config = dict(
    n_layer=16,
    d_model=128,
    n_experts=48,
    experts_per_token=1,
    d_expert=128,
    d_shared_expert=0,
    activation='geglu',
    moe_layers=[0, 1, 2, 3, 4, 5, 6, 7, 8, 9, 10, 11, 12, 13, 14, 15],
    router_score='sigmoid',
    normalize_top_k=False,
    routed_scale=2.0,
    balance_loss=0.00062,
    balance_bias=True,
    router_logit_norm=1.0,
    init_std_router=0.00927,
    lr_router=0.00146,
    vocab_size=2048,
    norm='rmsnorm',
    norm_eps=1e-06,
    tie_embeddings=True,
    optimizer='muon_variant',
    lr=0.0106,
    beta1=0.9,
    grad_clip=1.0,
    batch_tokens=262144,
    seq_len=1024,
    train_tokens=846400000,
    steps=3229,
    dataset='wikipedia_en',
)
Below are experts of layer 6 (counted from 0) of a mixture-of-experts language model. Rows are named router (the router's row for the expert), gate (a neuron's input weights, with its number), up (a neuron's input weights, with its number) and show model dimensions 0-127. Each number is 50 + 15 x the weight over its row's rms, rounded and kept within 0 to 99.
Before each expert's rows: a language model's description of what the expert responds to; "comes after" lists some tokens at least twice as common just before its tokens as in all text. This comes from a sample of Wikipedia text that the model never trained on. Tokens count by the router's weight.

# expert 5
Consonant-vowel pieces inside names and words (ko, ka, co, io, ir, sh), e.g. Casio, reaffirming, Rolinski, plus === subsection heading markers.
comes after: "\n", "s", " S", " dis", " Ni", " Fa"
router:38 40 55 52 20 52 70 54 60 76 58 56 62 45 74 51 55 50 57 48 51 59 54 52 70 56 41 72 32 45 42 67 21 36 47 60 67 48 59 60 56 64 63 85 46 39 73 66 38 63 49 48 48 56 52 57 68 52 45 38 56 39 47 47 19 56 21 16 70 61 71 23 38 76 43 41 42 52 43 51 60 73 65 37 51 57 71 62 58 72 41 27 44 46 69 45 66 65 67 79 54 51 50 67 50 63 35 10 53 35 38 43 65 68 56 30 29 69 55 35 43 03 51 43 47 41 57 24
gate0:48 34 63 42 45 41 82 18 77 49 43 55 39 46 68 25 68 49 72 28 20 76 38 31 61 46 27 52 18 34 41 58 75 64 55 62 64 54 45 78 68 71 42 56 43 40 43 43 71 60 39 44 42 59 26 45 37 44 57 59 31 54 29 39 57 44 56 67 55 66 38 20 48 61 42 62 63 34 52 54 56 43 57 09 65 59 60 64 74 59 39 71 32 44 61 35 58 69 68 67 63 41 63 60 47 52 50 29 43 47 75 48 59 90 49 40 38 49 44 40 56 48 46 61 69 34 53 32
up0:84 31 34 42 44 57 65 72 51 59 24 44 32 57 53 50 27 46 35 69 50 60 58 49 58 44 44 43 53 56 66 44 45 56 34 58 81 59 61 38 72 54 68 67 59 69 43 25 55 41 40 64 60 53 79 64 75 34 59 37 77 26 34 44 57 62 53 51 65 50 72 36 70 73 63 49 26 10 39 58 45 59 45 62 23 23 19 51 37 45 53 69 26 56 69 52 45 16 54 47 61 50 35 78 47 35 54 58 48 44 79 52 21 51 48 47 36 53 58 42 62 23 44 56 38 63 63 49
gate1:35 41 52 36 36 59 47 74 47 27 48 49 40 40 54 49 45 55 45 44 36 70 75 68 75 35 34 79 16 42 61 53 66 50 70 62 39 44 47 50 53 50 53 51 32 34 72 79 49 39 45 28 50 26 36 57 41 32 82 55 63 45 63 56 43 45 50 49 34 55 68 28 21 68 75 37 41 57 63 43 77 73 31 55 58 41 57 59 47 47 51 42 42 21 37 65 33 57 71 42 33 42 63 24 40 46 27 28 80 39 79 14 52 62 57 50 33 42 61 45 56 44 72 53 40 51 21 65
up1:57 49 42 45 39 54 63 33 47 33 37 26 32 38 32 67 46 58 45 57 39 55 56 24 84 35 45 69 35 41 45 72 50 56 31 76 54 61 58 40 62 44 46 30 47 48 57 43 27 49 51 70 39 53 35 49 60 30 84 48 62 41 71 45 39 23 59 28 52 44 99 47 32 63 36 45 45 63 56 33 76 33 49 46 86 44 50 78 47 55 67 48 14 21 34 55 43 58 42 29 59 57 20 51 38 45 36 36 42 48 41 35 48 54 54 38 50 62 61 40 56 21 51 43 34 60 47 29
gate2:52 48 75 62 24 53 72 64 46 64 46 50 42 65 57 37 60 50 77 40 71 62 56 41 50 60 64 62 40 73 42 52 85 26 51 64 53 74 67 68 60 61 49 73 63 06 61 74 27 76 47 70 48 67 45 50 55 65 53 48 14 57 55 25 72 45 37 26 53 33 59 36 51 58 35 30 34 54 50 53 47 65 77 50 58 64 67 47 43 43 28 35 61 59 64 36 59 36 51 47 40 59 47 65 86 58 49 30 53 36 62 83 51 61 47 49 47 62 45 45 73 54 52 71 75 33 63 66
up2:65 56 17 56 55 45 30 30 45 32 63 38 53 74 63 51 52 48 58 36 52 54 56 46 33 24 61 64 63 28 47 40 45 55 41 33 25 31 44 67 35 75 47 41 46 47 79 75 59 70 14 32 39 76 58 65 49 45 57 41 48 57 65 62 36 46 53 29 62 56 47 45 59 69 46 09 49 45 62 60 64 70 59 52 64 46 34 47 65 61 38 45 52 81 68 45 14 42 61 74 74 72 52 69 60 44 48 56 18 61 64 33 54 26 53 47 57 40 29 54 23 59 43 47 47 74 34 28
gate3:53 33 87 67 48 54 70 52 71 46 57 60 58 64 45 48 53 44 64 58 45 60 75 49 34 63 78 53 61 74 67 74 27 54 23 78 25 47 42 42 50 52 55 58 73 45 70 68 34 35 53 55 41 68 52 35 74 49 62 66 65 40 29 22 44 64 53 39 70 59 45 39 51 71 73 43 38 50 65 63 68 47 32 46 38 48 74 41 27 26 52 06 54 72 35 67 67 49 39 59 36 64 35 61 51 55 57 37 69 60 64 31 71 42 63 41 22 76 47 43 47 39 48 70 66 46 49 41
up3:65 22 40 49 30 65 53 65 38 39 19 80 23 45 76 43 35 29 37 58 34 88 60 28 65 22 73 48 72 59 32 44 57 46 66 62 36 55 44 45 41 40 66 36 33 54 48 69 22 49 47 60 36 65 73 51 54 70 70 46 42 45 47 73 31 41 50 47 66 27 55 41 75 69 16 48 58 47 52 55 45 54 33 50 45 68 29 45 35 35 30 55 45 76 28 32 44 52 42 47 46 15 46 50 50 71 28 71 55 48 61 52 51 64 64 42 39 68 46 68 32 51 51 56 66 64 60 56
gate4:34 48 50 57 24 57 66 21 69 74 48 70 64 45 45 25 40 52 34 53 29 26 52 59 65 55 57 65 45 58 46 43 26 68 25 58 62 45 53 40 45 50 56 57 57 48 67 53 50 54 46 15 57 82 65 64 79 67 55 40 47 57 38 53 35 59 34 48 59 60 34 44 69 66 63 47 66 52 46 60 57 55 50 35 73 67 62 72 19 39 61 33 25 52 36 41 39 36 54 80 63 50 68 66 67 58 50 49 15 34 71 34 77 19 63 37 57 50 44 51 34 40 56 60 60 06 52 31
up4:53 60 54 52 56 31 79 55 72 51 46 62 49 37 50 64 70 50 62 70 37 45 58 41 61 63 58 88 54 58 45 54 55 35 30 46 20 45 44 37 26 40 64 68 73 59 64 73 68 47 69 55 85 67 49 45 44 43 57 62 61 43 41 67 47 51 58 23 67 45 38 43 81 40 62 50 47 40 35 53 46 30 35 16 65 68 47 40 49 47 39 66 50 32 55 28 62 40 44 64 49 55 58 72 48 54 48 65 11 72 60 72 32 24 15 67 52 72 59 56 34 11 59 51 34 61 47 41
gate5:29 39 59 71 37 68 36 44 60 72 56 42 59 64 43 35 26 53 45 44 46 51 37 31 43 39 55 73 34 61 19 49 30 40 13 58 50 46 40 62 71 39 26 48 56 58 48 73 50 53 77 40 58 66 51 45 26 43 54 44 82 38 56 39 16 59 21 26 41 57 29 27 54 77 51 57 58 60 50 40 56 53 87 52 75 57 50 33 44 59 37 42 51 72 74 32 66 55 35 57 56 35 55 51 35 50 38 18 39 33 57 47 89 35 41 46 48 66 39 32 59 46 58 34 55 48 50 23
up5:59 47 44 77 36 23 64 41 43 43 27 42 27 54 55 56 73 57 65 54 21 16 57 35 36 24 60 45 36 33 35 72 45 39 54 34 55 36 56 58 62 77 37 59 58 86 60 44 58 46 63 46 52 57 74 64 34 51 41 36 55 45 45 64 34 39 19 66 42 28 69 61 34 51 42 70 27 66 52 58 60 53 43 66 59 50 42 37 34 58 44 49 33 31 58 68 42 65 49 65 46 26 38 35 33 53 36 44 99 53 57 42 23 52 61 38 20 28 50 33 62 26 50 66 51 53 43 46
gate6:38 43 63 38 42 72 73 28 72 37 48 25 57 45 49 82 35 54 42 39 42 33 67 50 60 09 48 65 32 42 48 61 53 45 60 62 62 52 45 64 37 51 54 22 56 55 34 58 54 60 47 22 60 40 51 55 26 74 41 30 31 56 53 56 30 34 46 32 55 91 48 59 61 43 53 72 45 31 51 44 35 59 32 34 76 49 43 40 53 46 43 20 44 54 30 53 64 61 71 66 40 51 45 02 50 73 27 41 52 41 59 62 55 38 39 50 57 36 64 65 40 26 64 42 20 51 78 42
up6:17 51 26 49 33 42 69 52 51 56 65 51 77 39 53 24 82 63 76 59 47 22 50 46 55 14 66 68 49 54 51 53 78 45 47 42 77 56 50 58 33 60 47 59 40 32 52 35 43 57 34 44 61 66 46 69 45 48 44 26 36 51 49 83 43 33 54 27 47 65 33 25 48 70 49 65 36 41 32 56 48 34 40 33 50 55 31 47 30 67 53 50 26 62 52 48 66 38 52 71 44 33 55 42 59 66 40 39 57 51 59 46 35 49 34 44 52 31 66 70 38 66 70 20 32 24 54 03
gate7:37 45 67 80 35 53 53 53 66 53 43 59 43 56 27 28 54 43 58 29 41 27 41 54 50 47 52 50 55 39 22 75 60 64 33 76 53 47 44 42 55 21 49 46 63 48 58 64 32 38 51 59 62 37 72 30 52 37 51 73 52 42 55 67 55 62 81 28 63 56 30 54 67 34 72 55 47 40 51 63 80 55 59 39 59 81 62 00 63 65 52 34 65 52 57 60 58 55 57 56 56 20 42 63 57 54 28 45 65 41 77 26 53 50 74 20 29 50 72 50 71 45 25 42 39 58 69 57
up7:61 49 38 54 39 46 50 62 39 55 41 54 38 47 44 40 52 54 82 33 15 30 31 33 53 65 35 49 28 62 63 35 32 31 99 53 70 61 30 54 65 81 62 58 49 40 56 53 63 36 66 40 52 67 62 53 24 47 42 11 75 66 49 54 70 50 54 73 49 56 58 47 60 63 35 41 60 67 50 49 16 51 64 27 66 45 50 59 52 60 40 39 49 46 46 68 67 56 70 31 67 50 72 65 68 57 58 42 57 60 46 48 26 32 23 71 59 68 50 57 72 52 26 71 60 69 65 49
gate8:37 46 58 55 37 54 33 61 50 44 62 37 20 42 39 80 53 61 42 47 44 52 68 43 77 27 40 53 37 37 25 63 57 39 52 61 52 47 71 36 81 65 79 54 50 34 89 78 56 41 84 43 58 37 57 37 77 23 60 54 50 39 40 46 49 59 28 44 35 66 70 35 39 77 76 68 51 68 45 61 27 51 48 28 54 86 62 57 66 64 50 44 44 48 59 38 45 43 57 50 45 55 29 00 52 41 51 14 47 41 44 56 60 45 43 44 56 54 55 54 58 41 66 44 40 34 55 59
up8:62 51 40 39 54 59 41 47 49 31 66 31 65 51 53 54 57 85 53 42 23 49 47 62 58 78 53 35 39 50 23 85 43 29 72 45 36 50 52 54 43 54 55 64 74 38 84 74 24 28 55 69 44 25 44 57 60 36 30 55 60 62 48 42 63 46 66 41 37 57 44 90 39 42 38 51 35 48 50 27 55 59 53 43 40 61 41 54 48 49 62 42 54 56 63 60 45 50 69 70 32 56 45 30 38 40 61 42 59 30 42 73 46 52 30 62 46 65 99 63 33 79 59 73 70 55 55 30
gate9:55 52 77 52 21 48 36 25 55 60 60 47 49 21 46 59 32 56 32 72 59 33 56 63 62 32 24 73 57 34 49 43 66 41 35 67 53 58 29 30 16 32 62 76 58 35 43 48 36 64 57 35 57 36 63 50 59 72 37 42 26 57 24 36 75 36 53 36 26 69 68 68 30 44 52 51 59 32 46 49 59 21 27 44 42 41 52 47 52 43 76 60 59 63 60 48 50 40 38 52 62 44 51 79 59 61 43 56 30 28 59 40 43 60 37 43 46 69 85 40 34 80 73 38 67 29 61 44
up9:59 20 80 71 48 69 66 26 35 69 79 53 64 57 49 23 50 62 39 58 39 70 92 69 67 60 46 63 46 73 75 60 70 49 36 74 41 64 49 52 49 40 75 28 60 37 62 53 54 42 64 48 73 33 55 47 86 53 36 47 27 31 54 49 62 31 40 44 63 64 52 52 34 66 78 45 38 55 55 41 74 76 44 29 42 55 45 61 51 40 58 76 50 48 44 21 61 66 22 48 44 25 22 65 69 52 50 42 35 67 54 28 50 46 41 45 49 54 50 45 38 41 37 59 50 45 46 41
gate10:47 71 74 62 26 35 55 41 68 60 68 64 71 64 42 68 48 50 55 60 56 60 32 82 55 58 52 72 50 55 46 70 48 37 46 69 63 34 53 42 42 59 57 40 39 39 78 42 62 33 54 39 40 60 41 65 48 29 62 73 64 20 50 40 30 82 05 43 45 42 54 49 42 54 27 28 41 41 57 63 50 74 44 35 54 72 49 46 62 61 35 37 47 49 96 24 59 65 66 18 40 43 56 71 54 56 56 13 67 41 57 45 59 51 50 30 61 41 33 54 37 60 65 38 45 49 75 43
up10:53 47 40 73 39 46 53 59 63 49 36 61 39 67 31 29 47 34 53 57 50 57 35 36 68 32 34 68 70 56 49 90 68 58 51 39 59 27 43 36 40 29 93 80 40 34 45 64 58 32 30 85 67 64 30 25 77 42 83 47 42 34 68 45 44 50 54 21 64 39 63 34 39 56 31 33 32 47 48 51 33 44 62 57 54 61 55 39 62 45 51 54 70 60 49 57 51 62 80 44 47 48 68 54 22 78 38 34 35 64 74 32 40 62 46 51 58 45 57 69 47 69 61 39 50 54 33 40
gate11:65 26 60 87 45 58 35 27 42 50 68 48 47 36 64 52 44 29 48 28 57 67 62 63 53 49 55 44 32 77 42 55 39 46 46 32 50 45 68 43 61 53 52 22 52 30 32 63 52 66 69 38 48 59 74 43 49 59 51 35 71 48 38 52 58 74 28 38 44 54 55 56 60 85 40 82 51 70 63 44 12 38 91 48 37 72 67 57 70 58 52 35 41 47 55 72 76 62 68 69 32 49 31 58 69 50 29 20 67 31 64 53 41 54 49 51 45 25 51 38 34 51 67 23 43 41 49 47
up11:46 43 56 48 31 49 68 44 32 54 43 45 61 56 08 49 66 60 51 37 51 61 69 62 48 93 39 58 50 30 42 26 45 65 47 40 76 58 45 58 43 67 52 54 50 57 51 29 46 63 46 73 65 53 48 34 58 42 79 32 68 64 56 43 32 49 48 49 54 72 47 50 32 50 42 51 66 30 62 65 37 63 52 42 78 40 39 67 25 50 19 24 34 25 42 68 62 47 60 46 19 66 59 42 27 33 64 71 52 54 43 43 85 53 11 34 63 41 74 27 52 47 59 59 45 51 80 45
gate12:23 36 73 31 41 49 49 59 32 49 55 45 42 65 45 40 55 52 52 58 43 55 52 58 56 53 31 33 44 60 62 63 32 52 49 53 34 29 48 62 67 33 39 45 46 68 63 81 51 43 62 69 36 51 54 55 49 77 44 41 99 64 24 49 31 37 30 41 74 75 51 29 24 67 31 52 42 55 50 70 66 54 62 65 47 37 43 71 38 15 66 28 66 60 57 69 56 64 66 23 55 33 30 65 36 48 39 29 57 50 75 38 80 53 18 65 70 73 35 48 56 45 63 39 40 40 43 46
up12:51 51 50 86 57 54 41 67 58 54 46 41 77 56 45 51 55 26 53 55 72 51 61 46 55 35 55 69 73 42 41 74 34 73 47 36 56 66 49 20 31 41 76 60 41 19 50 48 65 64 29 37 60 65 44 40 47 36 50 24 37 53 76 47 65 56 65 66 53 46 35 70 40 45 58 48 53 30 42 40 58 49 38 54 50 50 61 44 54 46 46 76 47 46 13 34 53 35 08 42 30 42 63 36 61 44 11 71 46 54 67 41 39 36 63 19 50 12 70 45 50 75 56 41 48 36 27 51
gate13:44 31 49 29 49 62 28 41 55 40 32 40 56 31 56 24 85 58 70 59 52 66 39 48 56 47 28 34 53 53 55 50 45 63 63 28 46 31 70 50 83 11 49 69 60 64 81 56 35 39 34 51 53 41 32 64 58 71 61 49 55 76 64 57 37 72 53 29 42 27 42 38 48 48 34 54 41 46 25 44 64 62 51 55 45 38 25 40 68 40 45 57 54 36 71 39 60 64 50 56 13 47 65 47 40 39 59 19 41 32 51 68 55 54 72 33 79 54 54 30 76 36 42 79 66 36 46 43
up13:69 27 43 24 53 71 50 66 74 48 68 83 61 44 55 64 42 42 55 46 75 79 61 45 64 66 61 64 49 25 34 33 46 64 72 48 51 30 31 25 64 50 69 74 20 58 49 51 38 43 50 47 55 41 34 65 73 69 56 46 69 36 63 48 52 51 37 35 69 54 45 55 43 67 32 77 37 51 35 43 70 56 65 65 49 43 57 48 57 70 27 43 65 44 64 38 59 35 43 59 36 52 52 40 41 45 69 03 61 38 54 75 61 54 53 37 54 36 60 48 59 19 29 53 45 68 24 18
gate14:42 31 58 05 37 79 51 60 70 47 63 52 29 65 65 70 71 39 38 62 52 43 68 53 53 33 56 67 32 46 33 39 27 54 52 65 40 45 61 49 42 60 46 81 50 34 52 74 33 61 40 52 30 60 79 67 68 55 68 33 54 42 41 46 41 44 43 66 66 81 54 53 50 44 32 61 51 59 12 56 33 58 56 27 45 35 59 49 47 61 54 20 35 42 07 36 56 45 52 60 43 58 72 74 64 23 46 47 37 61 41 51 62 27 62 41 49 57 68 48 44 29 61 40 62 34 73 71
up14:57 55 28 60 63 60 19 21 45 51 74 63 39 63 62 45 40 41 59 48 45 74 58 33 35 41 64 43 57 27 37 66 79 49 54 37 59 48 47 73 46 35 51 24 30 56 42 28 59 60 64 41 56 47 45 74 68 43 89 60 41 46 77 34 59 49 43 67 40 54 76 45 79 64 61 26 38 55 62 60 26 43 31 55 43 45 62 73 48 28 35 52 58 57 47 59 53 54 39 32 23 58 30 37 53 48 69 87 34 43 63 73 26 71 62 56 70 44 31 36 52 66 46 32 62 48 36 28
gate15:41 47 59 64 60 65 46 68 63 43 57 40 42 34 81 44 49 47 64 41 58 52 90 66 43 42 48 61 31 29 32 46 39 72 61 55 41 24 31 36 38 69 61 79 58 57 77 59 55 58 37 34 61 66 55 55 24 54 83 07 48 52 48 76 47 64 42 09 55 64 52 39 45 67 50 72 43 48 59 75 60 61 55 31 69 57 50 40 59 50 41 43 59 71 52 29 70 48 61 75 54 60 40 52 53 66 63 43 51 55 49 92 45 39 46 32 53 38 66 37 72 50 45 22 65 41 42 33
up15:59 48 40 58 47 54 31 60 58 55 59 41 35 10 60 73 45 43 72 45 80 40 49 57 46 52 60 51 62 53 62 54 38 47 61 41 46 34 54 52 38 40 31 49 43 99 53 36 55 51 63 34 65 62 44 55 38 50 72 68 60 31 31 71 33 50 54 57 72 39 46 39 40 39 79 39 48 74 46 64 92 61 58 48 49 51 43 34 53 44 56 58 54 43 99 35 44 75 60 35 48 65 57 45 37 27 17 26 54 68 33 74 44 62 59 21 31 38 50 45 44 39 76 76 51 50 56 46
gate16:23 30 72 24 42 26 34 55 51 49 45 60 46 44 52 55 34 43 28 54 32 54 53 46 57 17 65 75 31 45 33 40 37 59 43 45 60 39 48 42 62 52 86 72 52 72 60 52 57 65 34 65 42 46 56 52 39 24 51 55 83 49 40 80 50 28 41 12 52 65 55 34 33 45 43 20 47 66 81 64 39 49 72 49 61 55 42 43 55 64 64 40 25 36 52 49 49 39 65 60 38 80 36 66 54 65 29 34 43 43 55 59 44 48 44 70 23 69 74 58 58 32 76 72 51 38 62 38
up16:81 52 42 35 44 67 48 30 45 27 45 38 38 27 43 55 47 51 40 78 58 45 48 63 58 46 53 22 63 72 76 87 42 52 48 54 74 13 40 70 75 41 55 43 47 57 39 42 41 21 40 60 55 71 43 76 55 73 27 20 74 49 35 34 53 59 42 57 76 36 42 61 36 51 47 45 41 37 37 60 62 33 63 72 39 56 44 58 48 61 33 55 77 83 50 63 64 25 56 52 52 41 36 21 25 45 37 68 46 45 46 43 59 46 37 50 72 35 39 29 23 54 57 41 66 65 57 53
gate17:53 48 44 74 34 58 54 80 23 51 52 55 31 29 49 53 53 50 20 42 36 33 31 55 62 39 50 64 49 37 49 58 35 48 47 60 62 45 56 40 63 53 61 49 73 52 52 49 17 65 47 50 47 83 43 16 40 26 49 38 47 47 43 56 48 58 14 25 72 56 45 38 59 39 54 61 77 69 49 30 86 45 52 28 33 43 65 47 67 57 46 75 37 43 48 60 63 52 41 52 66 52 97 40 44 36 40 40 81 73 53 24 54 42 69 62 48 61 75 64 57 32 48 25 60 33 66 53
up17:64 77 65 47 46 61 36 45 40 68 62 71 61 57 59 71 42 71 44 71 32 44 64 24 44 51 36 46 52 35 70 28 65 47 57 50 72 51 44 42 38 61 30 67 44 53 19 38 53 26 48 48 41 48 04 21 78 52 40 76 65 42 62 20 54 36 51 47 50 70 60 47 75 46 33 60 48 43 57 64 14 41 72 54 38 54 39 37 51 60 56 42 56 54 31 37 48 44 63 32 16 59 79 42 57 65 40 69 69 47 68 49 29 40 43 48 78 42 51 40 43 43 48 53 62 41 51 87
gate18:29 30 32 19 45 49 37 59 45 66 36 55 73 61 43 56 43 50 55 77 55 37 75 36 53 45 28 73 44 33 48 59 36 42 37 76 44 36 54 65 69 26 53 50 45 31 51 69 33 36 47 35 35 44 43 23 50 34 60 43 53 49 64 33 54 22 29 24 29 50 67 33 39 71 59 51 63 44 62 62 43 63 25 36 63 58 48 27 67 33 67 26 64 43 72 53 74 71 61 48 45 15 32 56 40 37 50 34 64 32 68 52 54 61 39 34 42 53 57 32 36 36 51 57 56 33 33 07
up18:36 21 50 39 64 47 47 28 76 28 46 46 56 60 45 64 39 85 73 55 50 33 71 17 71 60 19 50 49 63 45 61 42 29 47 50 46 19 65 28 60 50 33 54 67 29 63 66 32 56 50 36 47 53 69 10 56 30 42 48 45 40 53 48 51 39 50 54 29 32 67 17 35 67 44 39 27 50 70 36 60 74 55 36 51 61 27 61 58 25 54 33 63 42 48 82 38 64 50 50 48 57 54 44 45 49 45 37 29 50 47 61 62 64 36 55 61 48 31 43 49 61 44 12 72 54 38 32
gate19:23 44 40 33 51 45 55 57 54 55 44 60 48 28 75 44 57 43 37 35 42 14 55 35 46 27 32 37 54 24 39 54 25 58 56 76 79 43 87 31 42 52 66 36 62 36 64 40 67 49 34 38 30 51 53 38 65 54 67 62 58 51 44 69 56 41 22 32 51 36 55 28 35 81 35 15 36 33 45 45 77 43 59 45 50 69 33 22 43 71 35 48 28 47 44 90 41 65 74 43 39 46 38 63 42 45 51 56 68 52 34 51 71 60 51 46 34 49 53 27 39 72 62 39 45 51 52 68
up19:47 78 57 69 49 32 32 37 54 53 42 48 48 43 58 43 69 63 48 28 49 67 68 70 22 47 25 42 42 56 48 49 59 75 47 38 45 71 37 50 51 47 49 26 48 59 69 62 62 68 45 83 65 55 25 55 63 51 52 22 44 38 77 61 60 50 54 50 59 26 60 78 66 48 61 62 34 54 78 52 44 34 89 42 77 59 50 56 42 25 33 46 79 54 25 52 55 56 26 56 37 43 35 64 75 45 41 46 51 47 73 34 21 50 78 66 50 70 59 79 52 49 57 55 36 72 71 43
gate20:43 59 39 52 45 28 31 51 37 81 56 57 61 46 31 60 37 56 60 35 70 65 33 38 59 36 52 64 48 35 56 60 26 57 60 62 34 32 48 71 52 34 70 68 58 50 74 28 73 78 49 43 28 62 60 48 58 40 45 35 75 48 39 44 47 64 53 47 63 49 60 27 37 49 59 07 27 55 24 35 38 51 36 58 51 56 52 65 62 62 33 55 64 46 61 92 49 66 62 22 79 30 52 80 61 54 37 18 33 51 69 52 45 62 27 54 44 64 37 27 45 24 42 62 50 51 47 33
up20:42 08 47 53 63 37 30 49 61 48 53 29 49 71 45 54 44 62 57 37 31 59 79 50 54 67 61 44 40 72 31 46 50 47 53 53 52 75 44 49 29 52 60 61 51 58 37 64 38 39 43 61 51 73 09 64 53 67 24 56 47 43 45 54 53 32 37 64 55 46 67 29 37 65 34 51 47 46 54 58 33 45 83 25 32 36 47 53 44 36 74 40 49 37 28 47 52 58 65 36 74 54 22 55 29 87 55 31 43 47 25 65 70 40 49 63 54 25 31 23 45 36 16 53 44 32 44 79
gate21:33 52 67 56 41 52 66 58 66 68 66 51 58 45 44 61 60 49 37 61 33 69 61 31 43 50 37 65 60 48 52 71 21 30 53 40 18 34 65 67 50 50 61 46 41 47 29 58 42 57 35 44 52 76 52 42 74 46 68 99 52 34 59 33 22 60 48 11 57 74 46 25 58 77 53 50 55 28 64 56 33 31 53 30 46 31 57 51 58 52 44 30 41 48 59 45 52 32 39 60 54 65 26 63 30 44 41 71 43 45 34 37 80 56 70 65 48 50 43 47 44 28 64 33 71 43 87 68
up21:55 49 48 21 62 44 59 55 54 51 45 21 49 49 70 42 64 60 46 52 57 43 42 70 69 67 64 53 74 58 30 45 44 50 51 50 50 74 44 53 28 31 27 29 70 55 36 40 41 50 46 69 42 69 12 71 45 39 48 59 26 56 68 44 55 16 40 67 43 49 26 45 64 25 45 40 36 60 54 43 61 37 32 31 63 53 48 32 45 28 64 50 40 38 73 78 29 60 64 43 55 25 29 26 52 51 35 53 60 57 59 37 61 43 83 48 75 52 63 81 76 50 60 34 37 51 90 56
gate22:61 35 44 42 58 36 61 70 58 29 44 75 61 51 42 48 31 48 57 58 80 40 43 54 62 42 42 41 56 57 38 59 40 32 59 35 52 34 29 52 46 52 54 66 59 61 29 57 47 23 41 49 62 33 23 34 57 56 30 61 57 48 60 53 47 53 61 40 89 65 47 31 50 64 47 38 26 39 51 83 72 70 73 33 40 67 26 46 69 60 47 76 56 36 65 71 51 45 59 68 46 57 75 71 57 52 64 50 50 68 67 58 25 48 74 34 60 53 99 33 49 55 43 67 69 59 62 45
up22:53 31 67 58 46 64 36 41 53 29 60 61 53 45 35 48 47 59 70 71 36 61 17 59 52 49 34 44 60 46 50 37 38 37 36 81 53 32 29 72 27 38 67 85 45 49 56 57 58 33 37 48 39 59 39 35 79 47 71 51 13 46 45 46 55 23 50 63 58 39 45 41 06 53 41 72 27 59 28 39 64 74 50 32 35 65 70 59 41 39 23 62 46 44 20 58 44 52 57 52 46 31 58 75 39 63 51 33 90 75 49 63 30 45 53 44 40 35 49 46 57 58 35 67 44 53 56 64
gate23:27 27 47 50 50 52 71 47 41 79 47 52 39 71 86 54 34 30 33 49 41 75 52 55 53 27 45 58 63 56 52 60 71 17 49 57 36 46 44 59 44 46 66 53 63 60 70 65 44 47 16 25 62 53 15 35 45 61 42 46 46 20 33 48 66 61 25 49 42 57 67 34 59 61 65 59 61 31 42 51 23 79 44 49 72 40 51 48 70 62 41 21 49 48 74 57 52 47 52 53 69 58 38 69 44 67 72 54 48 31 46 41 61 53 43 69 40 79 49 40 15 15 56 35 67 56 46 41
up23:73 39 52 45 64 56 54 79 64 74 58 28 12 72 52 28 36 65 51 64 38 64 48 46 50 30 66 68 53 39 62 58 61 35 71 44 61 36 42 61 65 80 48 58 25 50 55 50 34 45 35 37 61 39 40 36 46 64 40 61 49 26 41 38 40 65 51 35 45 52 46 50 54 72 57 61 84 31 43 76 39 37 56 45 30 74 23 47 63 52 44 35 51 39 42 52 43 39 71 77 47 63 55 45 36 70 50 62 73 40 39 59 54 61 33 74 59 72 29 00 43 53 55 49 52 21 62 42
gate24:37 48 51 49 47 37 68 57 84 56 35 55 58 44 68 54 45 54 61 32 72 63 42 50 29 44 51 63 48 31 47 38 51 36 54 67 77 68 62 37 54 54 53 60 85 57 60 59 40 67 70 52 36 43 41 52 52 62 55 35 88 59 55 53 67 51 41 31 40 23 58 36 58 66 20 26 40 54 42 48 43 59 44 46 60 77 29 49 51 62 29 43 51 60 99 43 61 31 31 76 29 49 50 78 56 32 63 25 40 53 41 51 61 49 82 49 75 68 71 25 71 75 46 50 47 45 61 59
up24:61 49 47 75 71 65 32 54 53 61 26 61 37 65 49 40 29 69 36 33 57 83 68 48 57 63 50 49 52 40 77 85 60 52 38 26 41 34 32 56 73 43 54 37 75 71 78 51 52 30 48 29 47 40 52 49 64 41 69 36 30 42 51 27 42 46 96 33 69 57 30 56 41 53 39 66 50 77 72 35 60 60 56 44 34 42 56 49 46 48 52 69 42 78 26 85 34 35 56 37 39 39 45 62 71 58 60 40 82 42 64 62 42 43 46 47 35 63 50 46 39 69 65 46 51 40 56 44
gate25:20 47 59 47 46 43 56 28 62 63 48 77 43 54 54 77 52 41 67 68 57 46 60 62 41 51 74 72 42 08 44 49 62 57 55 55 63 26 53 73 59 27 32 68 57 32 26 38 59 55 34 43 43 74 52 27 54 54 59 58 88 38 39 61 41 41 25 28 67 48 62 40 78 51 47 69 61 35 44 48 54 51 39 33 41 75 53 79 45 65 50 59 39 31 39 61 66 80 49 50 52 38 68 55 54 55 22 32 34 22 69 52 83 50 45 47 27 41 43 43 62 49 58 48 73 40 73 38
up25:47 56 37 30 21 47 45 16 60 74 46 49 55 45 53 27 59 27 55 60 37 42 56 53 21 63 45 57 39 41 37 59 51 66 42 64 30 59 46 25 53 72 53 34 42 50 58 61 62 52 56 63 36 18 49 55 64 52 59 24 85 44 23 74 72 26 37 52 53 51 59 35 71 24 66 27 72 42 33 52 47 41 28 51 54 74 93 45 51 64 47 47 59 61 47 50 71 57 32 63 67 37 71 51 43 71 58 37 34 35 09 57 78 53 62 69 61 54 53 47 54 61 60 46 35 54 55 45
gate26:40 49 77 67 51 27 60 63 85 45 50 73 32 40 41 40 36 45 81 30 38 42 57 00 40 61 51 43 50 50 65 61 41 28 34 53 47 42 57 70 62 47 64 57 65 59 60 44 54 43 52 65 54 31 70 34 55 32 55 37 62 14 86 75 55 45 28 49 47 47 58 24 41 56 47 31 18 47 42 36 60 45 56 51 57 49 56 41 82 56 21 39 45 53 61 52 70 54 42 68 52 34 44 50 36 56 37 27 43 45 47 62 55 43 66 18 65 45 42 13 47 38 71 58 40 45 64 34
up26:66 44 47 50 31 64 48 49 39 21 58 56 25 47 48 15 46 55 24 54 58 39 65 46 16 33 42 41 64 45 69 45 33 44 39 60 55 69 62 26 57 27 61 21 64 45 22 37 70 60 43 24 43 63 37 64 29 57 28 54 88 60 48 26 37 52 76 62 58 48 67 53 47 62 27 38 56 29 82 63 23 49 59 37 55 19 40 61 41 56 57 59 45 33 57 50 29 44 23 71 54 26 66 65 43 47 63 66 45 57 20 38 45 67 40 56 46 53 37 31 58 61 53 55 50 40 48 47